config.yaml
num_hidden_layers: 8
n_experts: 128
balance_loss: 0.00274
router_cosine_scale: 14.0
Below are experts of layer 4 (counted from 0) of a mixture-of-experts language model. Rows are named router (the router's row for the expert), gate (a neuron's input weights, with its number), up (a neuron's input weights, with its number) and show model dimensions 0-255. Each number is 128 + 32 x the weight over its row's rms, rounded and kept within 0 to 255.
Before each expert's rows: a language model's description of what the expert responds to; "comes after" lists some tokens at least twice as common just before its tokens as in all text. This comes from a sample of Wikipedia text that the model never trained on. Tokens count by the router's weight.

# expert 14
What it handles: Media infobox fields
comes after: "-", ":", " Production", "Senior", " Genre", ";"
router [129 103 145 144 144 118  80 139  64 144 174 156 146  77  79  88 120 120 156 183  80 108 146 113  69 102 144  99 131 146 112 184 114 120 213 144  96 152 108 115 141 152 175 134 110 156 149 161 112 123 128 128 159 142 161 129 135 147 170 174  88 146 162 148  90 125 120 100 128  78 111 150 127  71  79 128 191 161 110 157 124  54 147  81 155 162 128 121  42  89 172 138  87 133 122 160  93 155 156 114 193 144 140 113 130 105 131 134 114 109 172 127 135 109 132 162  57 129 158 142 118 146 169 134 123 159 139 164 141 129 163 144 131 125 134  98 130  54 122 142 172 129  98 135 113  66 115 207 202  61 178 122  81 109 100 106  98 121 113 129  86 133 115 108 140  88 205 126 166 139  46 106 145 140 132 114 131 127  99 134 205 126 118 138 140 163 148 101 118 146  94  74 115  99 153 163 152 215 140 102 113  74 124  90 138 173 155 148 122 169 154 155 128 114 199 143 113 112 131 118 155 127 167 154  85 109 156 136 123 104 111  99 144  38 145 126 157 169 108 119 155 139  52 190 122 117 119 103 147 121 115 103 126  75 149 151]
gate1 [134 106  63 133 123 110 143 140 104 164 101 140 157  71 121 149 138  75 222 129 138 139 118 103 113 107 158 136 150 144 158 158 111 119 167 137 131 106 132 163 105 114 130  66 165 114 140 118 172 171 102 135 107  65 148 122 141 152 108  68 160 130 169 129 117  88 109 105  68 150 116 117 124 175 157 129  99  96  73 156 139  76 144 179 141 110 147 129 176 121 142 160 141 162 122 123 110  43 138 110 102 108 136 108 133 143 184 112 159 124 108  86 145 118 119 138 103  82  82 112 141  95 127 114 106 154  69 122 112 197 157 140 141  81 168 132 142 101 137 210 105 207 135 121 135 125  91  88  99 138 136  85 164  32 142 185 149 146 131 132 138 152 139 172 148 178 120 115 119 156 175 141 134  47 163 130 123  54  94 146 122 116  63 122  95 128  74 149 162 105 142 124 160  92 179 127 168 115 136 161  97 118 182  85 168 142 197 136  98  86 148 170 117  83 127 112 158 116  99  89 172 119 199 174 159 165 163 159  96 149  88 139  54 138  79 129 118 105 106 122 135 141 165  90 144 148 119 116 137 146 117  84  95 148 204 150]
up1 [127 133 117 104  93 152 139 134 114 119 154 147 188  87 137 147 146 120 130 191 139 113 123 138  98  94 125 134 102 145 160 108 141  67  88 144 140  54 103 115 151  94 158 123  98 170 142  92 169 151 102 162  99 125 131 156  78 165  69 215  63  23 104 152 142 151  90 160 148 143 159 151 208  91 128 133  96 124 111 169 143 134 139 150  78  93 100 196 121 132  92 107 113 108 136 147 143 137 138 108  90 175 128 199 165 104 161  89 141 111 172 164 130 123 152 172 126 115 123 168  78 101 136 104 128  98 109 163 108 136 119 156 122 132  94  94 143 122 131 170 177 157 153 172 105 120 203 119 180  71  59 150 133 114  99 112  90 177 133 198 148 166  49 105 152 120 139 104  92 119 105 132 118  92 150 122 141  71 170 172 162 142 125  76 113 134 139 139 101 144 134  99  94 110  97 101 128 134 204 119 116 150 105 133 133 152  37  79 125 149 115 155 142 101 164 112 108 172 129  83 134  79 125 143 138 159 165 118 172  91 112  69 136 169 164 115 101 119 156 144  97 168 172 130 141 136 172 130  56  88 173 110 125 120 131 157]

# expert 30
What it handles: Table separators
comes after: " ", " Date", " Report", ")", " %", " JPL"
router [137 122 145 138 146 158 161 113 127 137 110 255 102 125 111  98 137 106 176 125 140 100 177 152  80  88 100 106 161  90 121 158 137 132 172  69 125 123 122  74 155 113 124 110 114 123 138 148 135 124 122 102 142 166 176  82 217 123 138 132  65 148 202 106  93 145 156 133 104 117  78 102  83  71  70 101 151 163 101 160 153 145 215 106 127 134 106 176  81 161 151  86  87 152 132 168 121  56  77 149  69 147 143 150 144 130 187  82 124 168 183 166 141 122  78 175  84 131 157 123  96 183 118 138  43 155 140 129 137 178 168 145 161 135 116 121 122 149 120 139  93 142 151 106 120 150 216 132 157 110 112 117 115 136  92 114 113 145 160 108 126 200 115 116  95 182 107 100 121 105  90 122 130 124 175 175 177 140 100 134 113  75 142 123 113 102 138 123 196 136 130  99 113 215  79 124 173 156 101 121  87 120  75 153 184 115 151 129 113 112  97 132 177 143 135 109 160 144 120 141 128 138 111 133 121 116  96 162 167 110 178 161 121 113 155  95 150 158 135 161 127 157  95 151 117 165  93  79 143 119 128 109 116 158 123 114]
gate2 [161 144  81 139 168 174 152 189 143  88 132 161 174 131 135 167  69 125 194  87 138 115 122 155  84 138 116 141 142 104 104 104 119  99 117 162 119 115 156 137 129 146 120 119 119 165 184  92 133 134 139 104 192 107  78 104 147 107 142 167 126 151 115 138 160 134 166  79 109  75 169 181 123 170 149 208 134 113 100 159 159 157  94 158 125 130 154 136 169 137 127 181 181 115  91 196 142  69  42 153 123  64  85 119 128 172 124 154 110 168 122 154 109 105 128 158  93 135 101 121 144  73 126  85 127 159 105 136 119  81 128 125  59 137  80 124 107 163 103 109 138 150 106  75 119  44 189 113 115  87  86 157 137 124 152 113  66 102 110  88  87  69 165  77 129 185 128 180 139 102 137 196 186 151  56 175 152 169  99 129 100 120 157  85 142 148 166 126 144  88  92 103 135  97 107 144 145  93 174 187 112 125 113 143 117 126 131 161 101  74 171 127 156 127 131 104 111 108  97 111 115 126 140  90 150 107 117 114 199 124 128  89 193 152 116 103 167  73 149 130 161 140 100 124  96 135 153 144 116  92 147 132 151 143 176 152]
up2 [155 136 116 156 160 173 110 179 142  98 123 178 155 136 124 158 130 130 187 132 120 118 153 137  96 153 100 159 122 119  95 107 133 107 110 141 121 129 148 155 142 128 141  92 114 161 162 104 156 112 138 134 188 104  65 117 114 137 153 169 112 147 119 116 153 156 139 127 144 101 123 172 132 170 178 189 119 121 125 155 165 164  90 168 125 133 125 104 178  89 129 169 227  94  55 110 190  88  59 142 122  86  97  86 150 146 163 169 132 134 127 159  77 118 138 168  98 134 107 118 174  88 150 117 103 169 128 130 123 107 103 151  61 146 103 135 102 114 119  72 133 115  98 102 106  54 168  81 140  80  82 207 128 120 114  86  55 104  90  88  85  74 153  91 145 205 145 204 143 118 150 180 176 115  62 160 174 168  93 124 116 143 108  85 132 199 115 118 173  91 129 120 131 153 107 130 110 129 153 159  83  60 109 133  93 113 157 151  91  60 183 121 146 127 132  84  67  99 127 109 121 157 114 126 127 113 144 146 162 114 144 103 153 125 112  93 189 106 163 163 166 171 142 111  83 110 130 115 154  67 127 111 142 165 145 123]

# expert 8
What it handles: Infobox field starts
comes after: "\n", "-", " Born", "Scientific", " Location", "Personal"
router [111  87 141 131 132 154 151 147 123 113 144 161 160 155 142 108 137 152 101  90 110 102  98 118  98 123 140  98 201 145  82 160 144  77 133 135 130  88 154 178 143 151 170 142 123 122 134 160  72 152 115 128 130 127 124 117 144 144 125 184 124  95 157  92 143 152 121 124  87  88  74 150 152 161 110 109 146 125  30 136 133 173 131  98 140 161 152 161  57 118 179  94 100 115 146 110 109 125 199 124 162  69 180 109 141  53 157  93 140 148 139  80 122 147  87 162  64 162 119 131 128 189 116 126 114 108 205 123 102 127 181 154  94 118 145 163 160 112  96 129 116 143  94 154 100 145  80 153 129 131 176 136  90 106 136 137 155 128 129 156 118 133  89 134 184  89 169  77 193 155 150 118 156 175 172 115 103 144  81 157 175 159  73 137  85 128 126 150 182  94 142 109 131 155 137 139 211 150 114 148 114 116 134  56  94 129 110  83 118 108 120 161 135 142 187 102 141 153 159  86 160  88  89 189 125 154 173 111 198  61  98 110 126  97 115 121 198 119 145 119  93 159  96 145 146  87 126 104 160 153 148 201 106  54 127 182]
gate2 [148  91 103 108 124  90 188 109 163 135 137 151 122 149 125 122 126 183 126 112 124  91 116 180  95  80 107 124 105 133 137 161 177 185 172  71 168 115 134 117 186  68 182 142 169 140 167 147 132 150 128  79 132 212 135 172 131 105 145 113 150 113 145  83 181 108 133 224 139 110  93 184  89 112 115 144  79  93 158 158 156 123 147 146 121 116 174 112  79 155 131 120 109 146  89 119 107 118 108 115 122 129 145 123 201 142  72 102 188 157 142 175 137 176 141 180 185 155 133 138 134 130 142 136 129 107  92 153 154 192 172  99 117 117 159 170 126 106 122 149 116 109  88 141 108 105 135  70 119 100 133  91 148  90 188 139 113 106  57 161 113 154 135  82 174 130 132  85  94 170 132 161  88 130 106 109  68  63 132  94 148 152 117 145 121 107  78 127 180 118 133  74 174 130 128  83 105 123 150  99 162 162 149 199  96 126 129 130  77 141 152 172 115  88 101 134 126 143  86 153 127  73 108 187 132 185  95 138  82 114 130 125 113 139  89 137 115  83  82  91  95  91 160  97 136 142 119 123  62 130 122 190 131  96 128 202]
up2 [ 93 154 155 111 131 138  46 190  79 100 128 110 149  93 158 157 112 118 132 152 143 128 146  79 170 167 155 124 146 165 103 107  98 110  79 147 116 121 161 123  76 180  91 100  99 118  98  97 157 121 132 185 129  86 108  58 145 109 109 133 104 141  90 158 113 171 137  28  87 130 166  72 163 149 129 112 170 174 125  78 116 109 101 127 138 129  91 149 155 126 128 131 124 171 186 173 154 110 123 155 133 110 107 131  74  88 179 179  61  93 122  83 138 119 110  69  66  95 121 105 107 132  93 134 112 163 166  91 120  71  85 159 152 155 128 113 126 138 123  76 146 141 163 122 170 136 128 181 135 142 130 190 115 152  70 134 157 142 201 121 165 101  89 143  80 102  74 183 159 112  99  77 153 125 131 151 166 181 116 181 135 140 142 122 178 158 160 118 101 148 126 156  70 141 108 174 110 112 111 103  98 112 100  90 181 162 140 122 162 111 106  65 152 152 132 123 107 107 174 116 119 170 126  92 134  69 125 150 162 152 111 133 139 117 158 121 114 185 163 159 134 155  73 163 109 141 136 148 151 114 135  71 112 191 176  63]

# expert 17
What it handles: Leading digit one
comes after: " ", "–", " (", "/", " [", " (−"
router [ 74 169 134 202  78 115 108 150 143 120  81 101 159 145 114  96 126 168 131  60 142 160 171  86 152 132 178 152  91  92 116 128 186 124 200 140 134 114 134 123 138 110 136 108 134 110 120 194 111  74 186 161 125 137 111 129 171 188 109  67 201 154 115  92 146 115 144 133 127 110 121 145  55 146  96 121  96 173 151 153 120  83 147 132 207 151  93  95  87 163 119  96 192 114 130  76 163  85 114 180 122 130 137 134 167 162 123  96  60 159 158 104 135 159 121 165 165 111 119 117 187 148 108 167 110 114 130 140 152 119 132 185 139 128  73 122  84 136 153 130 129 149 142  76 141 162  77  96 142 157 137 129 114 116 130  90 136 165 123 112  91 141 129 169 121 207  84  77  98 159 123 184 157 117 164 170 112 153 164  70  89  99 178 127 124 205 135  85 102  98 165 112 158 107  36 107 136 141 161 103 112 161  90 119 144  79 159 123 109  73 169  85 139  78 119  91 151 107 132 124 107 133 163 131 187 130 109 136 119 124 110 152 127 148  64 103 106 125 160 133 134 171  84 119 186 156 125 121 129 108 158 105 129 102 166 115]
gate0 [141 139 153 174 127 116 112 151 110 139 177 134 112 111 184  95  84 114 133 117  56 129 158 107 161 107 109 157 140 130 188 107 127 143 182 139  92  66 123  94  61  77 163 109 171 103 143 140 109 162 165 136 104  97 171 129 109 153 172 111 115 159 156  26 132  69 118 133 188 131 155  82 147  90 155 108 143 152 117  96 106  74 136 130  98 113 181 146 124 141 135 147 131 122 182 159 110  80 110 123  91 171 104 118 150  95 141 114 116 121  35 177 119 160 120  65 179 153 177 154 137 100 108  78  98 109 136  99 167 141 169  96 159 134 130 141 143 134  81 103 131 119 190 150 133 125 125  99 142 111 110 139 171 140 109 199 151 110 163  88  92  73 147 136 112 109 120 164  84 121 145  76 119 113 141 124 114 151 149 122  81  87 141 200 137 123 117 117 170  82 108 108 178  87 167 147 176 103 115 145  57 138 155 126 117 100 112 108 112 192 109  73 112 150 109 130 140 132 139 147 138 167 100 160 105 155 154 131 151 155 169 159  77 214 194 189 128 157  76 102 168 188 118 101  65 146 147 125 130 141 118  89 107 174 131 144]
up0 [126 114 141 113 121 163 154  76 118 119  47 136 113 124  88 139 210 177 117 154 192 105 103 156 111 152 155  92 128 151  86 169  98 127  76 152 161 214 124 173 175 150  99 148  57 183  82  95 139 119 126  92 190 174  88  87 129 112 122 121 145  89 102 197 133 156 123 112 108 153 123 201 108 194 146 148 101  88 126 118 136 218 107 141 131 138  95  91 160 114 111  87 118 120  81 109 158 137 127 151 148 119 124 131  85 178 109 147 100 113 183 105 134  95 143 166  87  94  91 114 148 140 120 160 146 174 149 184 103 103  61 152  89 113 139 112 100 139 147 169  85 148  66  64 108 126 144 130 133 123 146 125 120 143 147  35 102 142  97 164 171 174 108 101 176 123 167 152 117 144 145 174 155 140 124 133 121 110 130 132 163 163 149 110 137 131 159 163  91 171 129 151  97 142 137 119 106 162 172 106 167 104 127 121 142 179 145 145 118  83 135 147 126  83 157 132 143 115 112 110  87  62 149 101 182 111 107  99 121 104  93 103 144  66  71 132  73  85 150 165 107  63 105 124 183 116 106 136 144 118 141 139 153  67 106 129]

# expert 0
What it handles: Roles and institutions
comes after: " a", " the", " of", " State", " and", " his"
router [ 86  72 124 104 135 123 149 183 166 195 166 126 117 112  79 135 183 113 166 119 181 123 159 176  89 124 161 140 144  87 132 162  62 149 116 153  87 128 191 157 132 159  89 125  90 146 102  90 124 104  25  90  99 137 140 163 148 128 126  91  92  76 139 148 143 120 192 133  59 165 107  76 124 101 116 159 217  93  97 172 112 129 113 143 123 127 113 145 128 149 103 141 135 127 140 141 146 185 101 137 114 136 130 128 130 116 183 201 142 140 169 138 120 128 124 181 104 137 131 147 134 108 128 152 122 116  94 109  54 115 127 113 154 146 102 150 171 151 159 135 135 123 161 177 162 158 123  93 144 116 139 108 173 131 124 124 169  81 161 122 149 174 131 123  45 145 143 141 183 160 103  92 152 148 113  83  96 170 143 142 194 103 121 137 117 113 121  75 168 137 125  34 147 173 150 167 180 135 133 114 124 104  85 126 107 126 154 175 131 103 222  73  93 135 114 147  70  94 143 124  72 120 155 141  86 105  78 116 122 108 129 136 101  67 149 189 104  97 140  92 108  94 132 138  69 125 125 117 138 137 110  66 125 144 150 181]
gate0 [125 110 104  68 110 146 136  72 117 103 163  95 124 123 201 103 102 162 130 109 124 175 100 109 131 103 121 134 220 119  92 100 138 105 125  91 152 109 183 123 157  77 125  90 113 169  88 108 160 165 201 123 120 134 125 115 157  71 157 145 150 124 121 115 110 124  95 145 153 199 138 181  83  82  86 132 101 121 111 162 163 123  66 139 100 130 197  84 142  96 122 134 110 164 127 137 142 145 124 110 140 156 188  59 121  97 137 104 129 138 212 126 157 128  63  68 109 120 126 108 135 182 117 101 159 120 114 107 129 173 127  94 128 107 150 110 103 162 103  75 125  98 104 183  96  96 167 111 128 149 106 132 158 118 181 150 103 141 136 119 153 191 121 101 102 167 152 115 137 197  99 156 139 116  35 120 154 168 103 184  97 122  69  95 112  86 139 140 151 100 131 136 153 137 119 123 135 125 125 151  85 154 115 150 136 156 178 137 153 178 132 150 110 150  53  90 127 128 204 109 188 164 165 166 175  78  72  87 142 136 146 149 171 104  70 120 101 147  65 125 121 104 125 119 152 138 168  90 151 139  84 151  91 133 186 168]
up0 [102 146  90 109 121  98 115  77 110  95 119  94 190 164  87 105 122 184 123 156 127 148 130 144 102 120 123 148 138 180 155 154  93 123 114 147 119 148 155 104 130 177 128 175 145 135  50 164 134  89 157 102 112  98 142  71 156 172  80 141 125 146 128 159  95  21 206 199 142 140  69 136 146  87 145 160 155 134 150 153 103 130 119  84 115 123 136 126 144 120  71 123 109 127 159 100 130 112 112 114 125 118 122 125 167 143 120 149 136 124 117 190 161 117 151  94 146 163 149 116 128 131 136 119 123 106 135  40 148 188 110 107  91 153 188  95 113 118  55 126 108 143  90 202 138 128  71 123 120 104 161 132 138  78 145 131 125  12 129 159 162 108 174 151 156 115  81 106 130 108 164 134 128 114 163 143 121 130  92 137 130  67 141 166 177 126 118 100 113 145 116 177 136 127 155 172 151 117 124 132 160 115 129 162 140  53 122  91 130 174  98 196  92 135  98 104 103  87 138 162 129 103  88 124 140 142  98  84 159  58 177 128 132 179 123 138 167 117 189 152 104 117 158 129 149 186 153  54 191  66 146 107 122 131 135  74]

# expert 22
What it handles: Table cell separators
comes after: "0", "4", "3", "6", "7", "5"
router [127 135 167  29 137 157 138  69 142 107 125 173  93 103 133 154 125 111 151 144 164 118 143  79  99 136 124 122 114  77 126 116 148  95 159 183 108 109 123  82 154 111 124 131  93 108 125 146 176 103 131 127 166 185 156 114 106 102 148  87 129 109 192  93  93  75 176 124 121 187 114 101 130 139  89 118 171 138 150 184 108 118 191 117 179 177  95 127  88 195  58 110 121 150 137 161 143 101  55 143  97 126 129 158  73 148 134 146  95 130 178 198 181 155 124 118 127 108 188 117 123 149 106 121  70 135 158 154 117 115 153  72 159 106  71 159 107 109 142 155 140 176 150 106 192 152  92 126 159 136 143 125 109 113  97  94  98 141 137 126 141 117 168  39 142  90  91 132 139 102 130  96 110  78 138 174 182 202 132 115  82 187 166 128 195 120 142 154 157 147 117 105 146 155 179  75 131 134 147  86 119  77 112 139 136 146 177 169  95 110 114 146 129 125 105  79 137 114 101 127 131  87  95 116 119 112  71 180  99 151 150 101 126 138 108 131 177  94  56 168 116 169  67 132 136 110 154 155 187 173 126 128 107 153 137 134]
gate1 [140 127 144 188 149 107  94 155  89 148  96 142  97 107 108 138 120 121 114  98 159  98 143  87 165 178 110 119  99 163 123 119 123 177 110  89  91  58 163  96 171  87  72 127 127 142 100 189 162 144 110 149 109 152 101 108  87 123 127 158 114 102  90 138 150 114 101 126 150 117 183  90  94 133 213  89 191 116 157 112 138 163 110 169 154 101 115 111 102  88 134  62 153 116 116 105 129 106 160 122 100 112 118 114 145 170 113 121  68 154 158 142 105  54 120 131 190 126 146 156  60 127  76 165 153  87 120 114 126 189 160 161 111 154 142 119 160 145 129 156 203 122 105 163 129 134 150 131 121 127 168 135 148 191 130 125 103  96 139 205 109 157  79 161 112 149 175 154 127 115  86  94 198 121 140 118 151 133  93 145 167 151 110 114  94 155 126 111 157 126 123  70 153 123  89 110 124  39 127 100  65 108 119 106 171 172 208 162 183 155 228 138  83 145 109 144 108 118 139 123  76  88 103  85 157 132 150 173 113  95 144  95 170 139 143  93 185 106 157 128 118 108  92 124  89 115 136 150 121  87 141  83 108  84 130 181]
up1 [138 149 129 126 134 114 121 145 121 190 100 180  82  89 145  57 149 136 123 132  97 168 153 111 101 139  91  88 107 125 153 116  93 150  83  82 108 115 140 106 146  97  66 110 143 144 156 172 113 132 156 206 155 152  95 121 171 137 114 175 105 177 112 148 166 110 103 109 166  79 174 108 138 139 238  99 137  78 133  86 138 127 116 170 180 126 122 157 110  61 142  83 177  41 149 166 106 139 159 108 103  41  58 128 153 126 111 120 112 132 119 158 110  87 119 132 134 188  82 116 133 157 111 127 139 114 128 110 111 104  94 171 138 140 112 140 124 115 149 140 206 109  94 117  66 153 112 120 116 113 133 165 127 146  60 102  97  90 140 149 114 140 112 101 118 124 139 143  66  59  89 118 189 118 147 139  96 141 142 123 112 175 132 107 121 214 194 152 159 177 121  95  98  96  87 165 147  88 136  99  84 173  94 125 186 107 131 156 110 156 141 123 112 139 109 170 126 153 111  94 127 114 126 117 178 104 141 152 128 120 107 111 122 163 124  75 208  98 184 133 119 159 110 135 143  90 157 133  96 146 173 132 208  93 131  93]

# expert 25
What it handles: Table cell separators
comes after: " ", " —;", "%", "th", ";", "4"
router [147 152 158  98 148 132 103  94 157 122 125 194  85 106 124 115 174 174 178 137 154 107 182 124 106 103  83 125 130  77 133 111 101 137 135  91  58 181 133  68 120 125  87  91 101 114 132 164 164 111 133 128 114 176 147  94 150 111 162 170  83 159 158 121 108  74 155 159 102 127  58  91 142 108  75 109 144 119  89 203 116 114 166 131 139 144 112 153 100 180 143 171 134 146 117 140 170  98  89 132 124 138 134 194  91 127 179 122 127 142 175 170 163 169  88 174  78 136 139 120 134 153 178 107  81 159 165 124 112 160 156 124 145  93  79 148  86 143  72 139 106 186 161 121 149 136  87  88 175 167 140 124 123 119  93 114 128 104 193 116 145 182  64  58  87 158  89 141 100  87 114 106 142  97 174 160 147 190 156 135  69 120 186 117 159 144 143 187 140 186 152  75 138 156 131 119 167 172 127 112 136 103 105 123 112  78 125 137 164 107 129 146 129 100 119 147 179 127  95  93 161 187 122 142 128  93 125 164 140 182 130 100 105 135 171  92 165 149  73 138 121 179  92 155 134 147 114 106 158 193 112  64  84 143 143 153]
gate1 [144 186 108 163 103 171  82 129 119 144  87 153  74 134  92 124 121 179 144 145 123 166 107 106 108 139 129 110  96  57  98 160  75  83 157  71 143 187 146 139 147 186 106 132 100  92 101  64 146 118 125 144 140 116 108 180  78  95 107 118 112 151 118 104 139 120 136 109 135 112 136 146 203 142  89 131 136 169 109 104 200 169  98 124 116 138 148 156  82 144  91 128 169  80 122 152 163 143 137 134  94 162 207 115 161 131 110 147 151 101 111 122 151  84 143  51 174 111 109 131 138 172 173 142 140 126 141 151 154 108 103 150 121 125 130 136  77  72 165  93  57 177 175 109 127 116 142 126 168 131 135 166 106 135 155 157  80  75 123 156 151  56  92 141 103  95 165 127 105 157 162 145 112 105 149  93  88 172 136 120 164 201  72 183 108  95  94 175  91 119 102 100 117 137 136 148 110 165 123 184 164 145 129  78 241  58 182 145 114  99  89  81 148 121 150  91 153 138 145 127 159 110 194 114 119 141 143 104 141 107  93 133 122 100 160 111 139 109  80 151 150 144 127 155 102 147 155 148 140 121  46 165 140  93 132 122]
up1 [112 123  89 114 144 129  68 164 129  77 113  58 100 103  93 136 159 152 133 110  90 128 166 142 115 112 133 109 184 136 126 165 164  66  69 127 156  76 117 144  97  79 157 137  81 175 130 126 132 100 125 133  87 125 123 163 136 112  90 122  99 107 139 106 160 123 177 126 108 147 132 154  96 119 140 140  91 128  77 124  52 151 162 129 158 136 122 127 152 112 136 156  98 152 111  79 152 121 124 140 178 178 137  81 137 143  83  92 171 107 156 140  94 149 211 194  52 136 106 125 154 136 134 114 128 103 110 107 127 123  84 145 149 171 121 149 169 208 131 217 125 115 115 156 145  48 100 148 142  97  55 159 180 140  91 130 155 111 149 178 167 165 143 140 165 130 138 135 107 109 138 125 150 144 147  70 167 119  75 118 116 187 201 134 117 102 125 145 141 116 179  64 152 110 157 108 164 139  91 104 126 161 131  95 150 180 102 126 153 165 163  54 117 127 137  96 108 174 142  81  96 203 136  90 234 120 107 149 104 113 119 118  51 102 150  82 119 126 110  71 121 139 128  96 143 139  98 132 145 131 181 115 116 154 120 134]

# expert 57
What it handles: CJK bytes and coordinates
comes after: "1", "4", "°", "3", "8", "7"
router [145 153 164 121 167 130 134  69 125 149 134 174  58 113 110 134 166 159 143 111 160 113 177 115 116  97  85  97 100  71 129 105  75 147 176 127  89 159 150  79 129 115  82 108  94  92 108 137 154 137 100 128 155 174 147  70 154 122 169 139  90 145 172  82 108 124 144 126 116 126  76  75 117 106  80 117 133 106  81 190 105  99 163 178 142 129 118 175  94 164 121 200 133 158 136 152 167  85  72 140 108 155 112 188  99 152 147 124 140 154 167 122 188 171 108 169  49 114 120 109 131 135 151 118  74 152 181 126  91 169 173 143 127 111  69 196 101 185  88 139 111 187 130 122 151 175 117 106 189 164 141 109 153 118 103 106 128 124 172 116 135 151  69  54  93 138  91 136  79  92  88 124 129  96 166 184 158 157 154 124  73 114 152 116 151 144 139 157 135 182 175  77 135 201  88 111 144 163 122 114 115 113 114 115 140 105 128 127 162  98 117 144 126 112 128 143 155 137  60 110 189 154 124 162 127 114 117 149 132 160 122 126 115 167 157  61 163 128  89 154 113 177  91 162 114 174 131 108 149 185 130  87  84 144 130 164]
gate1 [160 129 134 105 107  83 116 133 137  92 111 146 120 135 117  96 127 113 108  88 148 118 132 120 104 194 143 148 163  99  92 109 162 115  56 151 131  56 116 150 198 123 123 130 147 131  56 196 157 134 144  66 134 122 127 137 139  83 155 117 132  84  74 174 142 112 186 129 125 175 105 139 161 128 168 139 118 154  71  81 170 110 148 146 114 155 151 170 215  67  96 169 187 164 122 141 149 126 122 103 134  93 110 123 124 109 111 127 125 105 148 100 125 118 138 134 184 111 135 179  70 142 112 131 115 139 103 104 166  88  97 135 149 155 150 172 165 181  92 132 120  57 139 106  43  91  57 165 115 161 172 125 148  76 152  83 120 101 103 143 156 109  74 138  99 110 180 104 149 120 160 151 152 173 186  53 101 123 112 144 141 171 157 114 100 150  67 133 142 126 161 152  98  78 140  93 106 131 138 194 106 154 112 142 164 177  78 133 121 194 171 132 109 182 153 138 128 152 124 143 121  95 172 135 115  95 126  85 120 129 105  84 139 121 180 129 196 119 166 133 143 145 112  99 151 127  85 140 108 113  71 155 143  75 138 204]
up1 [136 134 105 133  95  95 221  73 135 136 145 187 150 113  69 178 134 139 114 160 140 158  70 108 100  73 100 159 171 135  95 134 106 164 162 149 142 109 124 134  83 150 214 105 126 106 110 106  58 155 164  97 100 132 109 132 123 102 136 123 149 145 171 103 162 124 106  77 120 111 120 134 153 106  78 135 166 174 174 105 120 176 133 149 112 145 157 111 146 126 139  97  92  86  66 101 150  47 108 106 114 125 163 116  94 156  93  84  80 139  46 116 118 199 106 151  74 130 101  81 134  86 133 140 113 152 125 141 100 112 149 117 166 134  97 144 118 142 121 188 119  89 104  88 103 124  64  79 126 134 102 112 115 129  58 156 127 153 158 131 110 163 179  71 140 173  93 148 104 141  72 154 141 126  94 145 153 154 131 140 142 152 145 125  78 161 154 156 139 173 143 132 146 146 101 216 122 103 147 186 136 126 161 163 151 144 149 106  92 106 102 125 105 151 150 137 141 122 138  83 164 182 184 139 162 111 110 115 133 209 169 131 108 167 121 140 113 125 155 176 109 116 188 105 154 154 107 106 100  95 202 126  49 165 162 166]

# expert 32
What it handles: Civic and census nouns
comes after: " the", "4", " Supreme", " Primary", "3", " High"
router [ 81 111  96 122 151  73 120 178 162 138  85 105  97 121 179 151 155 105 164  95 162 126 168 126  62 121 124 137 134  60 142 154  70 131 161 125 105 157 200  67 151 112 117 111 128 117 110 185 139 121 105 128 153 146 110 133 179 184 147 124 105 118 112 143  65  97 166 104 119 136 107 154 116 170 124  97 174 101 134 165 141 149 137  91  73 183  78 160 110 163 102 168 166 128 128  96 158 142 111 129  73 113 154 187 127 111 173 145 149  84 180 137 156 140 120 139 106 144 110 144 163 177 112 100 135 113 154 120  63 133 157  71  79 120 143 177 150 101  76 137  87  95 131 136 150 146 111 120 201 162 152  92 146 123 116 151 195 156 153 121 147 126 111  68 163 120 119 140 193  54 135 142 139 121  81 113 116 200 109 151  86 142 101 155 183 157 104 163 176 119  85  75  94  86 119  60 196 159 130 122 101 102 140  78 127 135 123 181 119  82 114 161 150 107 112 125 131 118 106 192  96 141 181  88  95 101 120 178  88 151 113 100 141 119 159 206 144  77 134 118 128 134 123 104 126 126  81 119 133 156  52 112 130 127 114  91]
gate1 [111 140  70 161 114  76 135 147 130 110 140 106 134 197  93 161 202 111 164  99 108 165 148 101 174 115 138 170 110  95 144 130 132 141  95 128 164 107 150 146 102 135  72  82 103  99 144 118 147 143  39  61 154 128 143 168 158 131 136  96  95 135  95  73 101 115 102 126 117 146 157  71  48 169 127 120 113 132 124 123 136 171 130 141 150 117 106 187 160 187 176 110 118 130 128 117 151 102 137 177 104 162 118 131  85 111 209 130  98 132 109 138 125 104 133 168 168 169  95 133 121 139  85 123 139 105 121 167 144 131 101 181  50  94 174 138  55 173 164 122  87 199  95 158  90  85 168 130 140 143  91 154 142 166 120 102 119 128 126 152 126 134 138  74 137 184 129 115 167 164 143 172 157 203 140  84 123 122 161 140  70 116 123  89 145 102  66 114  77 114 115  64 176 105 123 144 121 104 110  56 212 128 153 117 158 128 151 191 116 108 115 120  60 132 143 158 121 123 116  61  96 105 163 130 135 139 116 132 129 146 114 105 179 135  73 139 141 156 122  94 138 141 121 147 149  75 141 193 147 117  83 138 139 110  95  84]
up1 [117 152  52 124  74 136 122 135 107 103 103  52 131 154  83 148 176 159 211 153  95 149 199 139 169  78 192 145 116 113 110 115 118 108 122 134 145  84  99 121 135 140 152 125 128  81 117 148 169 173 143 108 142  96  99 143 160 150 118  96 140 118 119 104 113  82 138 127 111  97 157 141  42 169 147 135 136 145  73 120 148 195 130 146 107 107  83 142 152 127 169  96  77 114 133 143 160 110 127 113 139 192 162  98  72 137 176  85  90 125 120 109 133 177 154 152 132 161 114  64  93 132  66 138 127 154 109 124 116 175  89 129  96 136 195 128  87 138 152 197 113 178 117 130  91  98 114  35 175 130  89 158 140 159 165 132  78 130 117 117 117  62 140 150 107 159 154 145 140 118 116 133 161 145  76  91  70  76 141 178  69 123 116 139 110 161  89 121 166 150  83  96 141 134 118 208 147  97  95  50 127 140 163 108 154 121 167 147 168 166 109 135 132 150 125 146 108 126 146  76 111 121 147 161 173 113 158 140 170  77 135 101 173 147 104 180 138 146 118  99 147 159  99 157 128 108 149 180 127 205 137 110 123  96 120 127]